Weights of a small mixture-of-experts language model, trained from scratch on English Wikipedia: width 128.
Below are experts of layer 4 (counted from 0) of a mixture-of-experts language model. Rows are named router (the router's row for the expert), down (a neuron's output weights, with its number) and show model dimensions 64-127. Each number is 128 + 24 x the weight over its row's rms, rounded and kept within 0 to 255. Numbers have three digits each.
After each expert's rows: "comes before" lists some tokens at least twice as common just after its tokens as in all text; "raises" lists some tokens whose logits its average output raises strongly, later layers aside. This comes from a sample of Wikipedia text that the model never trained on. Tokens count by the router's weight.

# expert 24
router:146107131154098137116133106086146173121107165103138107133122133133125104141142104181116134141114139105126115109181125106109118131115106169165089140140103126160108139165128100104093108134120141
down0:144105103148128122107156131135123124131098149127096138150124087088125115116142077106114111185155132067106140147142127136124171137183144150135095182111083110137158094124133082129153118130149142
down1:112125103097100110112134093141121132121174096101149143170084138166132090102145119104126153159117107125092112125125088113149064113106123109169092110143103130124160144141134130100104143115112125
down2:142159087158148116128145121137132101089118147183152144172154125140135112131144163144075127137133132102138066160121131114123104122134155167158140137137121111104173124110146118162111119108114098
down3:145115165167151151147135103131125087112117143177112103145124133154175127139165090101176189140150124143153124147107150131105124147139103134132117138145144131069142164126097154155139133174154139
down4:173146086109163127106121128107134172115107129117092114161143141135181146159172145187126108143153108158104132149104151110129135119140128098124137136116129153120108112083109150101108124120115118
down5:154173153099135107100111130159132144098105164136152130155142137190070167133151126140119097175146095137129149172098104169133106149126125070138127110131094165152158121117100124068121140127125086
down6:135077121141135099143150160164135098115102115096132094201127108095176127136160096106141152101110139131140115110099090130113161124123176134158139150100099118150116133125100111158153130114137142
down7:140175114119112119131107094125122088124138090094129114127101126144084075118144124139178131122172128107089092144102140170136115144128080130126105123124142126101128165144176121139088152166146132
down8:125160118150136132117072094108105130143109102144144143147116130111099109135165163113120096101164125149119084137116141171116145087131190085117134149100093140139116141085119137137130153125140100
down9:158112118104162156141143140097071147147133107151136119136153084119096148141193148122096150096149151105153113175141110168170126139129155118141105129137123090125118163146152107109120161165143126
down10:119137154160122106124125165144106127157110149145147101166181102136167107073125114116085141150094149136129143177150142119175142121128116138162075122126117134137115149196140140142113111114114135
down11:111131155099141076118135115130116116115164152160126081128125145149145138141142127132145098117161092143159134056066113122115151137125111164086116123123095136101112097104139101135133124099152171
down12:079162168095154095147116137140136078147134121123124111109122100154132115155075072135112142115128105143119095120137178124139093157100125140099101104133123097097121079133107127136153132141133137
down13:141083114126110132168109124106115148115129092165135092111144183100154121173131160118095117104125097109159071114108084103104101119102124109121090121078104155135112121097116108148102115137098096
comes before: " ", "9", "0", ":", "age", "aged"
raises: " and", ",", "-", "it"

# expert 2
router:142146116162175145099142132115122141153150158148133170088097122171150128144130152108124170108135142098175101120077120148166138156104151113141122090149173113134136136106128127101162147129123122
down0:149116123100116130085146158098109157088145136182131133154113147121117106087091140135133183127124128183151141100119139150090100157130127128116152143104150093159093101167116115119117125139120074
down1:170105110131131201133173138143142187197115175170117112144123099119118112112149141106116160166104110153126126144119145152101149134133088169108132117116136105147141083169109122118103128126156091
down2:119098118139123132138125114114118141111137138108166129144131122131128147140143141159091116109093112079144127097098107124138126101122097140088143109116110135134091110151106132118129157128098123
down3:121151137125134125095112103171141124168150121144096129163133149101144107086130118120148101151149122143078138115136152146139097123096121095113132126103152134116125137086122120151091136167118123
down4:105120144107139147146117149127134157150134132123123186196125132187117080095117159121110131165108140137144132120133141173151109121165148126148172117119157128150138144124110133062113115128106133
down5:149142129131106170176125123135126133118130144117103099121109147149124147096132168152110128138160093146153122165129141153116158176155148120171106156118148116111118107122159165141127100147143156
down6:121108151116117131150116154119143145177151136133164114146142104106116145127137160145140117088133142129125155126140131169109138151139140128111141166144148121137113119130171104089163089117122162
down7:162091161104103133147136103112162111169131111114140145115100116151127114191127137161131144169131164123112102181069115098127166107136135142084144138084105118127137145097141127159125084092139129
down8:124167117120122093138146111120113123148118124130129141146191089160108117128134123104124126099132114116105159093177151107107106166129103118138097104110132118092109117115084132150134126126130144
down9:112131126136082096135142160118182134181158145135127122098154130123128157147110112144145161163142116133094108148110117123131148142125108152144149139155106138140103122114107123132141114096164130
down10:109100113137134141125100163057082113117141128121170144164125091096110199121117100155077127158107109125163135148145104164083142077118127123161117101121151124128145127135110124132118107105147168
down11:152148110136131114117108110167148131117099107092127118135134117133166116128095116143118137142122139157143212141138131131124069124080106082177114118117143127112120100157101127173113114123138128
down12:120092130154113165114082163124145151092119107073118112169092119125106152128138146130091146092161090097103138131105102117130138116167149147140151157146121136101160173134110088142142126157164099
down13:149130147151126100130122097100159118134160113113152137124148119132126121124096128088123125142107094166100120141129199113152144129098118149136137130164110121148137131142142120165157140112080128
comes before: "2", "6", "5", "4", "9", "0"
raises: "-", " and", " ", "u"

# expert 48
router:145076145149112121131130117091133115127150137121128105145153096129159125113117122124111126086123142065120094156190122111128090145126146088126135149152116144136160102130102147108169125155167089
down12:130152158117129134146122117141127113137154106184134115177144113154145169163124104095138146123097192168102097141156138138139117149101141099106117191095126190159065136127140112098118171109115089
down13:083086190147194124140186133119115111118130139126144124144146174155129141129130120133136114159157122169136070140147113129147160127133148130145153105133121112114080155162118146154077075138150094
down14:130123156095112137128115075153160158130154166136153151133126154140149128159133074114099106102149134153146136174118140132103137123097097145132121086139136194145157097150112160119148133080084134
down15:140145143168141152110125046140116122110138142100079165152080128129136125158115154147114125125147141105175152111115150156133162108152157149128107125119156151179126119130077117171114107127127113
down16:163115133197105151153137104117155129162151080110106166162112119154146096152112163109108164158144130129149103152147122058122114095151133107149139130120083105138134146113125126139161104115152132
down17:148106124100172143130125116109083109157120109081128121159143102139128117160154131125122084175172127142089103133099131133089116164084126108098132140126150156114137160154112093132135126097096136
down18:091177116132112129162129134116150138145138100095121141171169107107144144132114104122137152130095102095062121130148102126103177163088113112127154084133125130142148112152090092136128157142143128
down19:145168124155103127137181150099120135146129128106140156146172137113127141116117154143124095089156076135150159131161115078143123079107107096115142094134148127127126102140183116127117148147098099
down20:076108156095132140144176106103094132127175130121081107158107115174155113142133119123094144131128115079131113103117112132090105132102130130153109126142120111128131119154115113121087079128127163
down21:169085139129100138110127120155170164077161137138139153134175151133129086187140109088124119124136111089141170128128133132117114132159149183138145116147143101109103132136115156135107144148096127
down22:135121100109116100135118134132109148150150100159145116142154103119112161143088119129089152134129126130184124154157098139119123136152138138133127133135124130093156132100089084169111170097151124
down23:159116124097135135123086095159090114088165102136149107111101136131159115161126117116085137173150146102111134145125139173134153154181128117098110094117151127136163170153132170093139076147106111
down24:109129174143124113136110118078118126137132176145148170117161141077132123128134122122145126138150114173089112126099113141122180089107144105128150131096137100121116176107105141148180113104133152
down25:114142120119086114112098126108109129141146132132126142086130125084143104147125184124087077107119101130143159156116127081143121106128125148139102097127122117113121152161122095186125122130109141
comes before: "0", "9", "8", "7", "5", "6"
raises: "o", "a", "t", "al", "i"

# expert 18
router:114092150159130130169132162120108142112121104119107129138156180144128109143136154166110116062152123176117110127127094097105133127125131096130154140104120108190119095127110133127092107123131125
down0:092120147105116183115113137080110120092108165115178106104138173165122111140134116097108111160124149169083149153093140082168126144113142134122136146146177121108166122125135106141130150089134170
down1:153115134141163163133117113126119128120118145126114145148136132147147135148097108145094093143110126131132113115132142130150124121125113150101114153112144154187108119132076088158138136150164151
down2:111131094206107098122139110112091097129131084124148114115165114112151099128144163125102110123107124138129084124168117128149131164109147085105130123146098140110096120168117143164159146127120102
down3:125132114118095158139150112146092148107102140109140130137138160133119119107136113130072128080159095116132127096140131196163176080128122109127123135139101083126167125145138112136155114103102113
down4:152162080123172137111139114117113174154129124152168150107107107105095203056100149151083134127142126172151139124131141155127131110139142132113096098095143141117167121137173146062136146152107148
down5:151144115099127144150118118126157100132098130090124137170122136142133141106165094118133067074130158087127157159138127150121156124150126114103140135147127145147155124161125117103141130149115169
down6:165149115125108096121120149145114118091106183177125153147118118114139176118111117102182173126089146101136149147147106148126130153153122133152083109128162157081146109070128073146119089134127116
down7:118099134153149120144087161131132142092174142134166102114117121080042106154132127089175171127116101125125106131157123164105136108109135127144143113142164159111169101133158127167128112103125131
down8:128131141126152094122139128143148106157097099195152124165161142144132151121143093092148101127190095132109158118147091123140153164136120118141160192113136141183087127166134156124111108134168137
down9:110107099128111180122096149163092108173141099126127148132132109119126125130156116157157142110146140178142166149124144134133104121145097083104129132110164132103099160118161104088099097116179127
down10:155119152101145113089127133140093111108121141129142092149096084135149090135123098140195144135145131107099145165133117137119157158084110125167114122144127155137103124164153124146128152107138133
down11:123149170126106133127132117164096103073137162090099139159129094144145129098151149126112092093110156135124092121125133119046131120118174159122142187144113109141114108135105123137094129147098163
down12:083109147121148148133151122119105137141140136136163133125143140123151117166136141120142097162169124150120135108132162127100103132116138133175144112140099106084111141123170117167096076118112126
down13:132145111138099107134123108130135076124144123085159114130147062105091185119137136161158190112137149132143136144074129164107119096173123134100145138127135131107121119118147132174146130136131150
comes before: " |", ";", "/", "N", "+", "]}"
raises: ",", " in", ".", " as", " and", " "

# expert 42
router:123112135141153153090149120139124200143153147093141108093077120134145155128095141114142106084117130101113152111159085112151086114121140083162095139103160107111151106113149152140128153131137085
down0:120122122114162135113137120144147145137128153141109124090134123113130121100071120129118106113107161111109118119108146135117062100113103121124160147117064112125136144157132115150120084135096168
down1:136126161126071093084169173161103129119135110113110135121145143203156110120137099107170113112131118171118199141124148110118140128183130119115150139136156158096128154168132174113121113128138156
down2:127144170152100144127094104104120124142150148143124100161144083110130171141177109140122131147096131137123132110128150153122102143124144122126167140107136153151123087132147089131121143138111159
down3:115180110108128111130103105130128138133137140108128102153094152136124134096115147152101088113130149168162133091080100129119104127143155119133080148184105118136144096113129141139148115125138138
down4:125131122097126137138114155152145138164091148178122156133107158163133120112152086068136128122099090146181151137092120148153129154155094123133150130165147136133103123122153132108125154113179165
down5:115117161101139159139160140087117140168157108108089110158109130148169136120139099121134148152120143126146172105097149175127119120189150097117123113116142165132104126178142149138136095167133135
down6:081170118097118115168151111116136120124137127147175135092164082108119138121151135088125112127153112144117137108119091163151138139121105126099114135152106172148114147113099116123135155142132097
down7:126107073132121098102113143146160104126126143110150144096136133123116136133101149125126142092126130154110167071115154154143144137163155140109091177186108123122111150181145167166116118097117107
down8:120107122138166157103168172103154137147131100131166137132110093144137113119174104081128112112132116109149147127155102124132091107134161124075100163116129123116106082146125117183107141110138122
down9:133087101131173160141134111156134160120094103160092117125113117110115139176180112155133121139142147092146155124082106131114111143128132150094122132139128115142088124123141114106124151116153105
down10:136074104147150123110138129169150131130135141145143154134142128136131148092139104109111116112097133122162197146146132111101171096154168172170154100114116129156116133111157143113132174139159124
down11:149145141093084150070122108125106099120107095123162146105110115132089117143133091135084067124151123129102141114122145110149128116138183160136105139139124077114114139137110087151131150137120104
down12:124136114090141134132118083146063136123164133190124109109095067119137085110127144132146152124155126116126092119142140109152142156116140134148105095124097132115131112136085091118123102118143140
down13:090139139139148150097134082128163131147122110164130143143185108163118128099114077120072132181133149152111132133156174112122103159143152130149121150118174108140131131129130106147097127140091152
comes before: "0", "1", "2", "9", "8", "5"
raises: "-", "'", ".", " and"

# expert 36
router:134101128182126144093105112162116178092132103091124140150121109146127149133101113155135095126099139146172142113170118122105115141129106141144155136111118141140130131125130153135174082136157155
down0:113116148122140107134137138146158123103151119111110057140124139146144090133079078142133146129155158101103171141080131133150097132130091117148159093182119112136117124139180073109158120143104131
down1:134129081166145131117124112121078157075149147131123161134132146126105146103112140185134095128128151142141097106188095154147145110146188090144117121159120112155118143135113107162117157148140112
down2:140179145120103092134164114106084132154113177153119147123122143123132129140093117076165118123130121105103139169104114137117082151144151146113131103105172154125087128135096116145127153138137114
down3:145136107084106150095130133117135082174130080118085127141143154136117174144105151161109145144148103128067120138128117145141133116116173085106109094114086120127131153124115088100129103161160078
down4:092120167119146089098138127135113102110092092119109131146110105150128198137127160113070119106144117116106092142128123123061124107131148173169129128140105150084133141108071124176126134102109106
down5:136084099102124114159136143141176147110113139088123144093123092092144080104149117124174149119125120125110135128113124162114094144134123129099121096174144103143080120123115115151164100149145119
down6:026130139121117196126117126096119138134128135128157076099109142119167145119145140116150126142101125127113102132146149072122096151128102153117081132136111108151120131110140111103089141143126122
down7:154126127095140132122159119125134132132100132126188117080131145135117121152126109104189151124137138150137149132156147162103106154120154130128100141119187161146131130105064145150110132125113136
down8:137117081131102116104129149101134124157138140127070152142126124100148118167129107119128132100143135102138096116148163158132100121116160111135059122141132169147130140131146089166104120166109088
down9:154101128125184124111122128140056112176083123124134172113116124144128149097121140144126099129161123114108148168136145132123127068125089109168121117164152135094125117101149114166126137139099150
down10:147137149114135144102124134128125105126127120147116157111138171100092119111114113136175117113099104132102123146118066102143155181103134108150105141101127131111115150111112112122105162156110118
down11:127152099149088072121103119139122141120146125098105109159123097140160111103149150118107118117157109177127121106110111121090133062089118119169161100142147143116146136132092121073110124138174125
down12:120153118100110080135177132145178117103123149127086139139167134160116079130126126097187148126091139123138161134116109143119119139107139152130108092136178130126110135143135124098116156127135083
down13:112119132170111140115113133121116098139125121140142124106118134097147186165103093111109124113119131101122142154059118134129144137128136146143124140115099141119101126151153131164167201137120120
comes before: "0", "9", "8", "7", "5", "6"
raises: ",", "-", " and", "i"